Experts of a small language model: 5611 steps.
Below are experts of layer 4 (counted from 0) of a mixture-of-experts language model. Rows are named gate (a neuron's input weights, with its number), up (a neuron's input weights, with its number) and show model dimensions 0-111. Each number is 128 + 32 x the weight over its row's rms, rounded and kept within 0 to 255. Numbers have three digits each.
Before each expert's rows: a language model's description of what the expert responds to. This comes from a sample of Wikipedia text that the model never trained on.

# expert 7
It responds to: Standalone space tokens, usually at the start of table cells or before numbers and years, such as | 1849, in 2002.
gate0:097105110081131164184094150157159143141110127093148103143113101160076114150122148102048097122073148088134143104073102111085116213166123143117102159107154075105119163158105067157116103160087093166124090184160078119105117091186110130130113182159118153132090148133091180152105106137086164117152064083197061086097082086131135144158112160081
up0:156167131179152130116203081087128102139131140195126148092133148071104082115128127113116160083161130113148088139200183120191114111104129076116193115104124146172156118082130162163134133143145167095148123098175146139152151155065146073094119085110103131103154080062129072116187175104170144115127198143054177168195138153090135095086157103157
gate1:125066063150099155137110148087118086120124188135136148181124068178072147154122114168170099115122074089132119127097109174075108108184127143126189135090098135094138090121089158169140160092146118121129113138120133109110130130178105113142127188159122198134126143126161154140167078131185148099077116116077155058095163139079154145157101096138
up1:125126092195095175152121149161165112173121119149107137161137126098057111156150121111138115114097081148113116105170146146104082082124093113108090149126146104128150080147081154126130179132124128110143156158108055145125101156128159114126140179104142164153108151160178138154128122110182170142179120112089161146067149135031170129116112045152
gate2:204138144110126138172132166141123119132093158142144134103132176174091143106180092101112145129146120155108138077109156206104183155154159120126100081158141133173148118117078071208150105139122138087130144139123145106147113145134160030138103132137103135099131169077088084172142069129156105134153056115152093140076102125151133129126147173083
up2:084113121116197075066085071152150128133220106182141162136119099091150073123068170140147088150105107127101120156118085107149079099138100156154128177164083117115116195170135151081120139100117130150132133113185105179128106163172097133069170117130112131114100131223171175092113179109088131123107109123082203116129119114157090104140085106150
gate3:095157136123095135149116148116184097187171077158138083110144157149102121136175218151131157112144112127145151088168133166127173093121176162093112151182118087150141090143100115138109120138081118171166115152126151127173097092115085142182166185103108134082123184070121107181108140107092117170098135125125143167133159093149103146148154184162
up3:183109130109107121046150112125101102085128139108111135086145130103195170120125090115121135110145169149119171168086106113135105150140137149182196106150209129104140116078139143128085096111156083112072110128136115210102071150163133156086126097179172103126115111115125146139127165125139082109148132152129110112148099097143110145101143075161
gate4:127106152129091133096090157149192181108144089155115131166058111175106130148132108166142166065110185131125100124143118105087176134144163127124141075126130171166034094146174124116095112113140149160142127138130152059147116135127124153070196131139089090112147122127088119160049114067100148147088142129146149132157133166118168142079185123080
up4:109150145082122121105112141114112079142124165078087117099155130158127151059133123144135185121110132176107115093112099094122120167115084092127093174111095117130137156114067166115177138181157144090056142189123077153148102099154140144169118130131120138158150163160191162115100103150119101161153120139055155208110092189182085102129084096134
gate5:141126104174128171116111096135114073118113129151099121167133128128097107188123097115176093123165112075064170150067122190192113225123137146126107102090124187130128124067111144115112137156074121084167100100151096097117122114115163094172139124029144162174129108139187129102090134151145161100104161122141113115134073087117158127162139109101
up5:128188110091095193067148130166078124174174179092107134168154131089086135171097110155165144129142090074102133134113153204125118143179150104146134147085077218183123150127098138143159119160101077174132118078115084130128115152143154094087129100036105180169151104152133096130072181114177145124121125115196104140133130070148116111153172119137
gate6:067096124133149137117090155123128084139112153120154071136152071167119139160085136104157144074181096137093054055101110153156095125113104126193139131154201110137137156094130152158126129098114093200085121083098179158134175095102105111121137155127135130131157102134120117108077127137138102190135119059162085178160131093177088167178095122053
up6:075077115142110153090122134131124113173098125075078089128131116105149108155180176102152098096121115138168156099085140166194190136088091130145179152176091081121170184116075114125106113113120153137136141167119171123100127045107103214155119114092126150084135146127217179139100158140155111141190137130110101126119103199081132151152159135117
gate7:080154091123178139098100183163129149115114161129129124148160168076166168116103155111094125130148125142106158101138112142117122148100141081142144054159124097127123125156120117163149152126150108132055086149105117159129185115144081106085142165094140114166120118073127180181154136097068074173138158157130177117176108121076142109208133123106
up7:128120170131111180143148129129147080112147068096084139087090079153065101109147140119179118134121157093188145149074115131157156135142148142167136208103132158124170137084122114099124141149105128084166178114201153077110085182123151152122109106154123103127118136180124115094106128139112153099108136097135079073115140155145139141071132127098
gate8:104142087143106138114126128095131171120141149173122142071076072182130158129133122106127146108197140117131150136117168134085154113147150132144138111089105023158134112114114173133109171140078171103094152179084187184141094186099093109140079095125143113110117134081203124163134093136126130126132132141164168094157146167086084158158129115136
up8:109112142075131119090140122119069126065187156134087142138186104109141110108096085139130133123173104123117108128108143147132204110139163170164135086129093098135095046166170143132097131120095148152104143085099140155121143166105112138113121139147173201185123106132137153083122135071135121159170141098112181131167140146165141191124157121155
gate9:096111151120121127136134109087134119126140142161119085155131070119171108102122108097141121115070136127103148075185085113132105062169110186182120121092183061077128116088130154160123095097148141159114132070081140142059122091119155186120131146095139202141156088099175070141178164107101144175134125111122164164095175145116148088140120109143
up9:150152081118115084083130185182150118105141121085153123076090168133102150168075146154152148151166094141158125168084151125120186210112159114129161123178065151144148136146104105083140129146123129076131139182138124117167137161125133086110141102160117057086099170162081173126091127156130073091128138125121101057173093085142127154139101118122
gate10:136114088103166140107128110085165206128105113163168094144123132192131085100101192111089110113143101120132076141129074153145137128123162120131170126102113148130205129088153114105179152144133103134090110168070205078078138118157129119142158209151145110150118101152099146077167115119146181154173116149135158124170124135149158113093103079118
up10:132132142126068125120113109123117061079139140122120146131116101058100099180088114126112115145087107130111155107141169105122108152172156114124096126090123105127084086188150092128076131148164179122157151086206068117132159148155117178109090072117126158120135180097170149186089148147067098131084175126131151134088167119128122161185092145118
gate11:065158098166101104099140161097137127099130100119166099082163106086115108078142152041157092097115129067121115115133140131186171117144055143082154089174103109076130122090091132143156102127104142200116115130135122114092119102098069198137059116086074144156142146153113089187145132090127140114107153110126198129088181160119151122134124109120
up11:171095129136159146160107134203155120162112161144056190182147106161147131199176130178100151177132150136194113185101080125095081135108199100119124160090122148185132114089098146126078115172111152093120141106147134160119110087132145075116158089197108119068126094140170185105127099160158128144104108173111102151118078172100140153103097168142
gate12:144087076138144105103161148069140086125065050151184123123124124087142137164159134124079109129127166114112108195163094108124137170091147162167111159117134119152150133179139157082156176131143164115130121122112140157146117165075181152117139112156119117130140114109117122099082151113154195121087172160150142059170146130152081062122109082111
up12:122153175116134157126132095197135167083146136114116168168113131133137085062117095140173119129093077109082191102162118130138106105168123107097171118080123089143138132114169109147125110110112088122107078162146145135094179084189076115150074098121197166149082126089146091138169145120116084146140120043076117186131104121108169160105148157088
gate13:127112119058120116100088143134144131110137141086148220121096114132149164119135116136180117167113142170157137153093106140051188128102162112101114127079122101129147142135141123134127143067122162181098109075098112136077104136175125164089117140115093126058098168143145139135100133079175092131158143187174149172142137137123085214166088156085
up13:165193170065161109112101164131105159141091175091155169104094117142142138099162108080186096155159134096149082178118133132072180113133122063172120101109144043165107155175140087163121137082102192121105158087134094130090136158148136132116096111086141134084106051154176142143119117118155111154144125144095137133167112127119104164135052117138
gate14:156146155155088167180127111093091116066078111092122128101116125080111148112098102137104110096099146090166144138141049133172159131112099164086122150145128141160142161087180132107169149075120121187160090117094106161172131096126116092076160144095051146134171100143139156165092155123116137109128115103133080163098122061155116184124102148168
up14:131001146166119122112113120129130128131118132136137126128151128035158133062090097157114141164104105159102127131133137114089106116131085100113154220111167141071119158166115109074116146184152144116151143132159159131122072130120130108155086157135134151120139143116149104082138087164145122101105116114167163176125126108070149025191145112129
gate15:182133052148168218112152115125145092117070123129158155138119140093088127077134165073183152152099135093145141193132126152134164155138171111117203122074159169122151144172109090147133161123106128137092120131106129157129119139131162139174100127145101133110128160065167127112110119112168118198100089168158102102112145149126153090155111163086
up15:140108149165105157148120162138085062057147095055138142172113120182087109104157118111135107106120116062147081136120153093182162108086163110151136063153123133106101160131094069188114180112194115126096156132123166074133101135119167125137096125176173191110135116094144133112138105085074114167083181192139098086105113154181158072110162162153
gate16:105120124144139093103028103126164129171121115117121083098149076113147174171091145114142037078129076099134116153167113127097083104138192169106134128130156181079129170129109126120116134110082102096148090109062121124146109121091081141156107157147077122147148167085096124162159163187126072126100169138179142145168086123147158132122084170147
up16:136138130116119143154173152124112174081108120142134127178085136169098126106130074135077194207141149148117085090112139053163120085112102145154116125117102133206147094111160166133174133142143130153158070156172128123122132066148161113088110128130173132088093114161144134076117072075102193139160110092116111127074166148143049106152131090097
gate17:109110124176139136193114126116131113113137067103184143100165116140173215159092140204115140139126157131126166179129107171106134088125158146082137164105154108089151096142184094143170128092141103077184088112098143090138105132089132119093143138131080093149142104167144134108073143100125163093078135118201127099131125110178090125125130132156
up17:090142166122083136103091126110132096132106163128103102134172155196083167165119149108193112166114146151161144116143189139146117117114100119114135088186156168121143165180134043140119180114144118161122135092126041135154111141193104128151180095106111118121098180111166136144055085103104096125104147189033108102089084082158168129157144123125
gate18:089139105090153171149098116120161143170072125130109108107101058151141141167118122172101086091176158081122123106076080209083102170153110168119142189100071129183154119140074145109124116140123138134072096067091109101154055118152088119134165075125090124178119095158155101133152166112095133119159155110161118139119120092087116163114107103112
up18:102099108093108141185064122129097128148121142099072155112086105126146119177085177185089132037101166140094146096115131184130104129167070188140108185180107136130157100113124160133146117100141144181043118068097111109184119121190075110121163079064111102152139105144090141155162115157116075147109161152160105147065079135110169136101112118105
gate19:058140125073123145211126144097082182156096145108140137204111094120152112152134188140159131131186168170153137134131142143079113145135174135095131116143097111123102092100130164176127158113130122182103112113120158116087167154133107103121181105133081102160109067092121124086100144104102141139123098090142107087081152148162116110153136144097
up19:148113124123126128094146096145139052119118172125066114106140136060089133089159160121088181161079068095122129093092090172143156116163159102152128080110143099156186151118115135076122120134151072082167204171184164130182116108146123179126113132089100107166147176083141106143121142156184139147160124167184140096128136133098151123113142141156
gate20:142181071116155157126101085157103120155175140176069113093156095051143114140121121145070092164126130161126051110096199120144057115147122090072125073097136176091139113104088089103097145093091069086126122109092091114128148139165061154131059102132172101131144137095147102154199158151170127099066177160146133113134156153155175152146160131105
up20:158163086116149153125119072195105143162111111142080130115105104098133114132087123148103106155117156145089058106122204108107097126145135098083114076120110165090141127123066127146107186120074081106153135111048086179103066123165108134183096107109154084126128073083144090146158127135182083126064186148130141097115172151138129162168137152115
gate21:105139148189125153129125070109074101132140089157119051049114104117137141135125114127121134074081130091108100142135108111127117075116102095160110102142105140113183062117106153091088127128182108163177126207102155137100146051072194103123126101160135114076116199113112111171077109120082086136125097147103136064112153172141155151160119139106
up21:060136140173150132137099083092101069124134062139094116133130103155150108125108140100116160085095105081142048133200074064155124060109131068151068137109165135146217102088121115118140133093107144112203129083098129143131126086091141106119132105178156113096154165149138106150069098121136078173123071114109135107170188140083101107119089108128
gate22:129130170116087099067113162098188120183128113150130134130167111113112144156105168144161145134083155109131157093128086106044068119131091139088136108132136141069149137125067150146078167169107167082120150187128119126160118127131100156150163146119135148085113160067160145147156050122142069165127148133107204139142161097137173144144111094135
up22:152059099100180124147165112163117167139108098145176143145123138137172091158153108080125108102131113134118171141136133124094118053120190115112141149142163147094168128154087147127101157148096126118098068097133111123068073130080149161078141154142078171078058144127132106127151136142132120129126113134134212125185117157111179112173183131157
gate23:161147133149149146108088139144083140112072182090161156155170181133096158147135062106114159154135096115081079116057040121120182157109094131155170122099153195120166086110180255164141125147106113146062127171123126151125111111116133095155085125071173189137128114132116154124119136123102135112111147100071107117169174160160114132122137123182
up23:078180084139129146171144140081143124049138139114154129158176156150060143154129095128125146125184123080143139151156099110130150066119138191111062115094137137189130181112152120102146163127135127111117087121180188144139101121110115182063114129121091129077056148121101133105127157149090129155141154134108111123133150175062170100143162107145
gate24:123097114154158090138108102089099165142156183119121166156121111099183151118137104089154190149187108131078106127172141157130142146085128172089124122148047098047140131171152155043143135157145131145179076145134115059095153095155129075167164146125138153140171091080182131117113107160142118051132097121157148100134108121127145156113109176119
up24:027174105137175070130097149077107194138142146128127159171128108124157117071155155090150137126158132132121141107164100153146145159117168134088084106104123136080067173201078166138140124149139175135129173146112155076072097109075157128170145128120122146145139136109133092112156069170100111057140127108184143099139106160156146098165120132119
gate25:164127067115134087122135185113078107156133135098142124134138113122129089158142115129125150155096140194133120145090143101165128103169149110129115131113116121114144085092031151123132099102148119037124113147119155103141101172061109144092093122124153117095092148126125095139133069176191105119083132169114138133093166111159108113169083100099
up25:106053139121149182148129080145152129060177124130125133159100145098111168115131198093106124089193143128167133120136124134147119156113100128114156098145134150156117183152184124110149158155121089188164094070125101136063114119130118042130188104121092138072163102153174177131170152151120161112169123112177096095154135141115162125096141135143
gate26:085160112102128152153101148124137145103098150142067100127131076121079149097125132100070064081138180169152185180136161133173109131119164126121120164191122134141077205100143114087138153126128117126172055120129147081155150083126119141055115184115125144159109136157122134087171134160124097162100098137164155145101113146125067092150125077096
up26:091112095143156121127132111145144171084112170125087060145130081135126135133110108132072122103151182148129164166150134134180096175129131151122135153157116117157119188097140137096107151145112115124106079127145156120195171089126103124123052191118115135143104190150137104088181118196104104153102095109142106120157100166087078128096095146163
gate27:077166126072165113107134128081157088146115136120065178134092162157118077073122100135136117120157085093135132128132164162128123121138184130107125122180123146091139100151106131114107114088187144134120151076123100144086117143174100192065157137130083154085117158108165143143148171142172113115128134081188103077176153201123131097171130179151
up27:128119143105162104110086103049164083131133110120117094122124155174185126107135047144139176127105105123113146166153167076177135095128134124145154145150165113103152165122107094134145161082166101108175104069156124130144115178197117120064128108111065158090105129097180201116100182112132156167146136105118144124177134121148098053144073109136
gate28:174134134160117145100190143069083125141059135117141106098147124172155129172072112089076125095176121132150157159155112159121171089141190166136107140165155118119106142073101157106177099111111144174113133158185118128184157103108147139095186143183117136097173177103142169117143113113138139104126139121131077176122140141120082093154151157077
up28:188127142204128124103159119122072138163067108119107122080123127128117119171082144095063098116135109121139147205131115196122134079149194142126081138144146121104098113079113205096180063101118123130140112139150119163186194128123138155114161171160090088104175153121108169114152101144137177077126181107127130168128174142108126130177192161102
gate29:128122062151139122096160125122132188136174117119085132145110062160176167093144182130092142082150115114172070032104126140125090087143150114111082121152141140115167163157122144114065157079141139109114164141051121112089115176164102105082108154096108130126126099124092158119077114117151122138127116149148085162085152149199132125127166148093
up29:109080131077149116142161175115097157147086080124136041161149156118113138102126162125167147119127053114132104177169166131056158109106122150135203124139159095137157087075107107090198134112079116117141133110130165146128108147181125125104120119153164143128168119118118065106121115185092116131161141137107152084150085151109120124122101174079
gate30:129109116183139131093144149089123119113147092076135133168141161175116135155141133138155139134140080179124080123155045147132110143122183126142144132094132121128102096139194149151169161120108125112125115150141116140149103093112099113147194075114220157163072129142118094073150084131119184165114144132177189150138101119155123164061104223124
up30:096102059185188139113152127134070142166113142104176163107134133186106150161148121154103081125190110135105119125137048132116139146146186129165164157116095111132102069118155182117152149126110129080092133143178107145153091120092088102156133084074201149164070111178130129108103077124155081149142150093210156164106112099141103122085151166096
gate31:137128134104102123156102152149178124144123184117165143112156170103122153105111144071102141182164137155175152103157118178193114160080077175128141131091073072131110191128148128050125169117132064098136119139177135129089121145098139085111084094166080121117158099143125090152085151153198085132131125142145128164054126125147149118129096052147
up31:109129135099151150159134140078157116085189110121090094131196102186169166138091114156083127124162107111106140129204144098092112180134112143122094141083093161115157102173137151161144115086089113038106138148108103114168127133182088135080151113150170170039136143134193129131139121133135177104088119119135148105169083149167147139067132133076
gate32:096112051117114120117171140118124137116122097115145122151131103196135189083149072127105142121119128121117095142145152148162116147053178114092168169194122061146150205128162108094080153159074101133138127136132123156183086141104199069142156159163135107117105089093124182171092059143112152228116125118130101156099097134116113092078141156158
up32:114129057131081117122115161135141127100130081126144172186127138185158174096160084124109162118119134106123121119134173184138131126078186104098146158165151043157151153156158165069080133167086093112123194096088063150164097120110181065134179206141125112114100085103131153132099076164141129202106123120117092115101062138102116077080131109137
gate33:120130095076121097159077125128137114112143154119115166058144076161183147144158127169146163137092034104123114195111109184125155115153161112073156130138102124074147111065170156122113139113186111137131128107116055093082147179115175081144114123137144165100165182099041150126145152177079082193119127110163177122049135108094128144132114083122
up33:090130144174134164147177134139140130115105140122146130145155128146144144078084078150046135164128137169115103088176174071102185168081118144175138151134201097175146159182097129139122132152135072109140114116089157202145106078125112167108185135127112092132078116119132117067114103084162142135105137172112106138154125138149068129124152168142
gate34:160158103181152119149104176093157130127112197158132152104142180181080156144120094075087103126117146085184130123089154085174167084152122145146118103122125091123123142101124168153124146193173102128099085109144099146159165166105145048168096184132116165170075152079143094082162088131124146076096139169074163140103159124081119145166149096110
up34:131131112168138126122115165106100146111122164149125121112103172169124174177137123118079090171105099147146098130084104101161167093136150074151132086066146138131145138092171169136160115196148051158095102119117115119136111164135122029156150174106150118149069141108124035103232135142123146090129116168116167133129108162111120129155144115116
gate35:072138097152147137153154085133134180077066138158064156052131172129146147172108195149093120153113114130152145179094131200139121105109162173191130129136103138179070131077094177142157115160138108179090128118044114092113105097135102072130083089111142094106069152134135133105098148176122135191110159114135152178147140078088084133129130141095
up35:121161112152136156160084139159147153074059104161061120108126182111140174149161171115131146146086080146182143161103111173118128122157097140171120124100081120169104133084158134135151118139108084173115139109093090094102107077140128098111119103159095095119088144131129143104125130222095098131078195101099127149163093083118094108124123149127
gate36:109137128095130117125118116108135182113160159087141158105095135160118132123125171150089099102147090120135130119130127164056200052120157119121129156171076197123119115047196148104131153112124138141130170113091106069101139131174119104145121178093111126165194136114106185108154101176158063124097138083147182154109123125183107153108142144140
up36:159139097206132129101170123188108146175173160120150106154221161153092095101115075129097130129069130115084091104092168091190140159148066116131113092142152057166115147162107128142084093123136184148138161118094164131161072148112172180109135130111092132058171129120147068122148105099115161162108134155127097134111133140115128058114184151146
gate37:141126124146163140101142108143111186163114183172133162085129134112154109069152199154079132150123145192155056080074147130090101070144106149143089089129132094154165080097109166087105191126163208137127142161120092124125119148135163155104099139081079068106094113171159094152132128044127100187107145110151129159150098082145165124162140124147
up37:147105108193148142154155148154060086196090179154147089157107120185143111101116140129076112173165106215188108029093164132177136076169137189147141113165162095164121095110088172115140166121150145178151137122155099100150105153171166107104107152140116076072114155143162153164149148124085089181132115133153165174115049161110145141114111175151
gate38:118075114089073104110136119085096151073148153083107080064146156100142159137126165122117136120142177124063083155093132149079106169149141119139150127107112164120101123110121131174142134123117137098134199138163053110140091140101157170126162126156158145110155137149079146112096134087146090105128156098160176102141115229147130146086135050138
up38:102075103076073110126159117129103116091129138115112076112197148095127198132119125120159169175122121109030075186119164157101121180133179126117152147123122149138114125090174161217130107149087169099174143184125073140166108146098150162117157166131139164155125125104077186093122167124142132126109138072129122110131106167127133118148066114169
gate39:135146167132115075139161151104192128109059127145179146100117156154091137153175128090114222140116111124099132144183121048141137143137120138126216090162101101109186121150150099075101173124102116136147096188173098100092167123093144106087108151125119114141077104121116163103167140092129098151102144093110106139134142082133079130126165124091
up39:130161110155139127187135126132166145146108083127214144137151140191171154133165087117129170136132080124114135064136136074163142107141121096148174109167065147127163095130155104049093197096069117162097139136152129139065105138074162127099111135126108098113141107119120168088172152126125100147174132115096120078140163181126107088138136214116
gate40:053113085194185113168128166138122168105157110113159142148097083136167143161125074124112183132101082171124088174152150171099151071158136168106132133155109165119128116175107045139077120091157072132109112068139068164150081096146125133150127153118150199107122114134120175128165128163156085164119100126140140116112133096128091127079113094073
up40:094113179159166126123120149123129112137134130122138165134067121162121120127119098141086146136017127135104073161150102190126147183091163108088125125070135153145129114133083101150085109112093139146075152059121163140116105125164166139181090150148141233079108102162144109109173134108118083135131114105145161188129132048104086118082087059058
gate41:108088169096119091122151170096138137103152138128152151137074116148091125149063112131112179136113129079154153157122147097126183160101137110073141133157160109162168229137118187144070114135121183121157134143080164134118106154092102112144096125153143161093135116158147186140187145094157168132159148167136148177156127095148129071123036170078
up41:150191160155118128126101123089069142109135120099093064129145122091168093118147076168123081159126151138063138086125117172133108106115096124137073110100112153130112059143147060154172191125120085112132171158177128123125127112123156155085111105147069116183133114158099096106108122173072105151110124117149108106121130096094123127149182051158
gate42:138078139178155163172153144092100130113127132131203104136116099164064136105133113178086151042093104056121105154161155192167139155183101111118168117153150155102068161143154112166065139114174115124166128114100129122161103123140152157105156168147127132059123142120123049124110098191115159148058181132132112145108171178089096141146150129104
up42:178083168176132155146138096107152124086080107127150148114115107132068131122136128176089124106107129062167120171161183197132211220156078129125159126159153146074094168159159093142084151103180105130132134121130098140160104140172111174143200170127125090109134119129114084092100086153106199165068197159123147143104151163146090120118129145117
gate43:132132149136121141187097122103062173093106138126155126134186130165121173091103126122156174120130179143095144135156112164083175089134127177156180181121170149157103147192109147121166161143151106136172147116135158112115170179133224125091095094086114136125105166114162124153129072133146116162109165090139100178134153115210075111124175090050
up43:117170136076072103119127136143113160056137133132139122144164131131108145149151113132137174102205182148069112117172117156082139066105136159174148126054149158133117137207118113159154114135121131099191152113142147076177159183142166136174115116173128136160115208123175129165103121167070122161109156177101080147142091116163104158120148120102
gate44:077103164139183168155142072102145167151141117154131106144119091135133024093096102089146111063129121120085102120155112148160121124142101158140107031085124183160134116144124096164163179058144139101141090150120150094068122056131103124146111088150116154075079113105124152118133093131152071128156131117128132160145101122137141142162106114086
up44:193129157133136135154100099103073136171146135099200222137095161148123147141113105136084140146114143116160115056115116107105126103169141153200122132112162129133140135149100122136088093135105091188149193122130108144190134117112185144117123165128083132113157081120098132161125135052123106131159150137105131052122139141122143175143124089168
gate45:103162160132153103153100097122161113131144161121104076127134101134133138123090075111155141133065085083153048143212115128153169124100144153181140091140118178122144048117182153104138129154098125144220105135122071120139115066108160087153121118144115132128056118074089147133126136160091146161124128141128138123071175129097212150091158125164
up45:107074123198117130086102109083095196110150168106173141090119123155196136145101157112088117144135167173117181135058119137069118085149170096162107184094149144085083160134100065179098148114081112105052178126138148131105086143102092150118124188139119152122169151150137118167145154174160061104171106129056138124165114098114113125147140110106
gate46:119095119145107108091077186096160160076106154104145147176127069151070137082109097130193159114136157095134163147073167055116080172131070113083183111138120073129118103173126106098117120108199207126095054191115086136107170079099117070099149141141137126095132144097109108150136117124196066107044140143125112107093124157141113121131117112117
up46:168145142101115123121130108137119082170142094127129151121128166156133173168146141125068121132150110170095113061163079164111172130089113099160043101110090147074117135115106123126189122136129117123132177066136201132116103179166131142086105194112134078168117089211182102111079114124108197155139117128190141126092107109123140137141141161140
gate47:119220126185176127175108150118151129158099146128086149096098113110084171072115090148103091114121087068158138091107107103131121092166153081173101151053104149139107153108131193109131166174112146134088133157059126169110092112118106085141141089122152179157141183132103082100117151137119098114087128146114141139221111194156134187147069118086
up47:111159088159164113112099123107142142141093173127090147116141129165120140178113100124094146087147115060119185099170124137166118091113126138141067143126129057108104118167116122150080191133090143134110109118116061144108117159111111090141147114150151169121109177178114104085099146175087095164107132083092115166132053200130072203114090124097
gate48:133158134139114169110164190080022086163084189086132133181111108109144182150141113168182130157160136121092140110113184075122121149120120135168183124146141150144138090087115150131159163122160165111131086081135099101101161115137096169213121144130163103104088183093135132138089185121112093151100114140082141127170145140121141113158055151072
up48:150082088115168108150150122163086119090105072198106156150095103104136063132111135120128126088133139182195101124143046110136093162147131112196144170131181167125144144158126109134150151151082099131134159163132160140143131166109109190188093124103115137142072151100142107105172141159168078110114130152145130065174109137090148186168129100119
gate49:151123167116113144168101178168146114112115098137168166085095170149092143173191059140091106095149161111149136131153106176142100176110132074166126142148109146143092163129110109117094151114190160070138167113102108132091103077069127159109075130153140174062109163146134091148131077136124124128110109106154131155178183093136124058149142145133
up49:142120126098116142120110133045054114093135110117140140176089166079139136116088100128129120146134063130048151141141210098092121104087143097176112125153150177112181091136149098117098129092128092147144099098152110129135116112105104126178066087165160133144102098129153144135162146101152187103145136126144114086090103199085171140083097109123
gate50:153165139073132120133120128115107135174131107123164151145148097118206145091147149164082123130162068105168136061099173092170126123169173176091137181093143152166079141123120167175151098133130171123118137099095050116101125115203091189125131132129164121142094013138162111086097087145151158205104141116140141141120093092074139112134054121107
up50:108144103088128128152164119137146152123151104124134115158122119194116198131160176134117150098134088094146099099149203131148116092151164113115167140085144092141141142106097147178191130119154101127113119132142008157134064139175088105123152071050208092146079106133141069130073091134095133186147174149118153176078118140103116090131108143123
gate51:152055101089094185122143149104068134125144137120129145083105129150164122119153131151144155075130124133141082133158104137072140152236078149159128076134132154099106163076078118159128114153130152105116114107203094147125173123149132125193096104131120149120118136151107114145178090187125144051107128119179110107153177161126139089160144153136
up51:172140172142236121146182147177139124108112120142097155159124145130149102154098130130121080139089144141125162120122090151196068150081225123105135203187109106144123097133197116080111086105128087160165144140114147109163126147116131119093158113160118156120150178122150135122108184060154112155139115079125120147085122100144111134103139088083
gate52:148107255167076149049113118109143150148114189130171128083178125126107160169118172160168136091116145104128158132122221112153082078128139192115082113146105113088125049128106132176133105076137116163115145110126124102160162107089117077109133186121088079065151109127179124146103144147094132152112148108086145113127080142151091167154100118148
up52:115152133155093109068158118121095090155154084138146137096140171177144117108084174093142135159114177105150154062130125096111109150153236184108185148169135090091134079090101174162134089160151111138092139159148142152122136089086168157097117203110163071097122081092207147136081127086080134131125123135140116135154126115152095156147119090089
gate53:193114161159117145103159177164112148112101159153122138153154107131083169131138090102110125135055095068124140151092085110108121139126137070136129085135087108075122212095112150171074149077098120094106114116147099154104091112093095150088129151104178097133130121153107120136168094135151095110087172066101106128167146082121065152187092144105
up53:114106173102160114114153160158151097162128139110122136179138101121146134173087162154083128142134121113105129117148165150150125113146134146136113132122100103100152137139192142182157137058103123120120150140120179169097163151094067158150158130110162129114138150172142085093150168083114189152075117144107167155121134146092177112145087136148
gate54:085109152136151160148125063033087140109092191109135162138126097112119158193135134095124100157152200080092056131117057047079135079146150136106130107131170148166149125130156122153121113109096090138113166132125140117116202143146145124080106141127165091138145139138095179082101148171099091078110085065141150148155094169082101145157105135134
up54:164119132131118095100115124129131115138112083168158117134100154202121131058145125196136142140111110185144160144149141114136103167047142148134147133142115065132083148143112127144160139166119155094111088116123120141172089085113164130112175113169093183131139143134121074177123086078123144156128202155077134113119139136124113117103130122099
gate55:133152153170105177124123153136084141130096131134165167108142098163163105053227091074166112173088054182155157132118162131119117120084118092070158146095131113183111149155209090126150120121169103132097123150109048146127151069105138128102115156143120180138105134092183173079132153091148149106120119166152161163150194093155148131146134103151
up55:135115155206112170116150120109098133100072127166145151129148128212173136064184097115172102122090070117158150138123143126134099075108076116092158136137122126149086180151215142114145119144166081129094143138099047190106154088128115095103129159169101180126120114086148138075173165092174146144121105164132135137176219110108159124149157133168
gate56:139161142156134165077136166154193119134059149143128132132189166102125128145128138175124090109106192163115156100154175166159112110145115180127167064163133141112109103135106159130202109130099074130142109135124096150167163099072100127160096134114087118115145137086145160149156175134129078178108150143144122154210060131140153160085153112136
up56:157149113126210104066219122091145097166094137104124092104111204152123104138099207083114075153124095072129125126174163129107098128183175147115117039148073152089168084125117101121123118121155077130126115152144161209109098104146109139165152144146093111085117115126132180170124149178083082146092091116140166105125126142132120110122122163175
gate57:158151089113056148155106116144109155138083084117171158115183110138123094106153137113156118101165110150139077143110144099124123112119127119157092127060101132109158123087126150149120139135129084181085124132117104134185144064105170128142084149107161129147065090120134166131104180142141171112104155126181174109130125085103133120147044082082
up57:107122175084131083132071096122127126132144137126092100149091132198143145125137134080092164104094111139121161148160124079145147117143088120111138088126188070100101150122130140122122142085153142138092069130120131145081107115146107097118214104106168103096150160153153103130112113114129124086118182118147115194071086118126129129071175179135
gate58:114147159141141077130138102138152157203137186126120140104153146067120189148140118100083162068137163185107108167072171028141103154161135102084148112097101134087146174170142094115148159117095149168118150103035139162094082116169111119123136097081145087078133172203156089105152191123119085176163136132113104141130075149094141121120130164067
up58:156095125100140136116127116146082106078107107113078144151055154187156078134169134145221117128093138097160116116210082183119181166101128150159095176163163118122127138130150139167072079157099120121086113169150150089113145158139151130148151132189073109155126144118135137104143067112149137144085112140206164130135153117104130157140123115148
gate59:129121159147143120123082130138124114088106094141150123129135164115112148094145168092163176064129104154079111145101107158132162130176116131066159126144111105124080103083170108162149157124102150157140129118102153168096092136131172168094135152134156073094176113087165120136091141177158104154102133088157074126081175120080142179062173135100
up59:120133103100131144100163160087134133140081129155144130160095139176168139145122114097152130092145161094082194083104155133100083109123151075123160124106085172118142098126118151144118114115148120126073106067119163126174165191143050128070084155171117112123125068103164108180122122131132095057124126109145090134150081113178099114169181072117
gate60:146128132105170147140129141131109092133156105072197174157201176076148157093107079159124149105132183121151108134150145182133172145137115096179103106127110097143093135119155113100134153138077080155070159112139139093122153174151083126104109132106048087198152133151103100125143155114141136125067133161148117112164104135121155099132192135117
up60:097168172122099113145087101115146141163106141213105079128133082142120155169154113114103159130085086135147151138118096107111115090186132134091145146116132170122171100128138140177123091147166141094184121116108161096158080122128173133109076138156193168112143168156122197142109140143124127075176083140150112178177116052111097159076075118156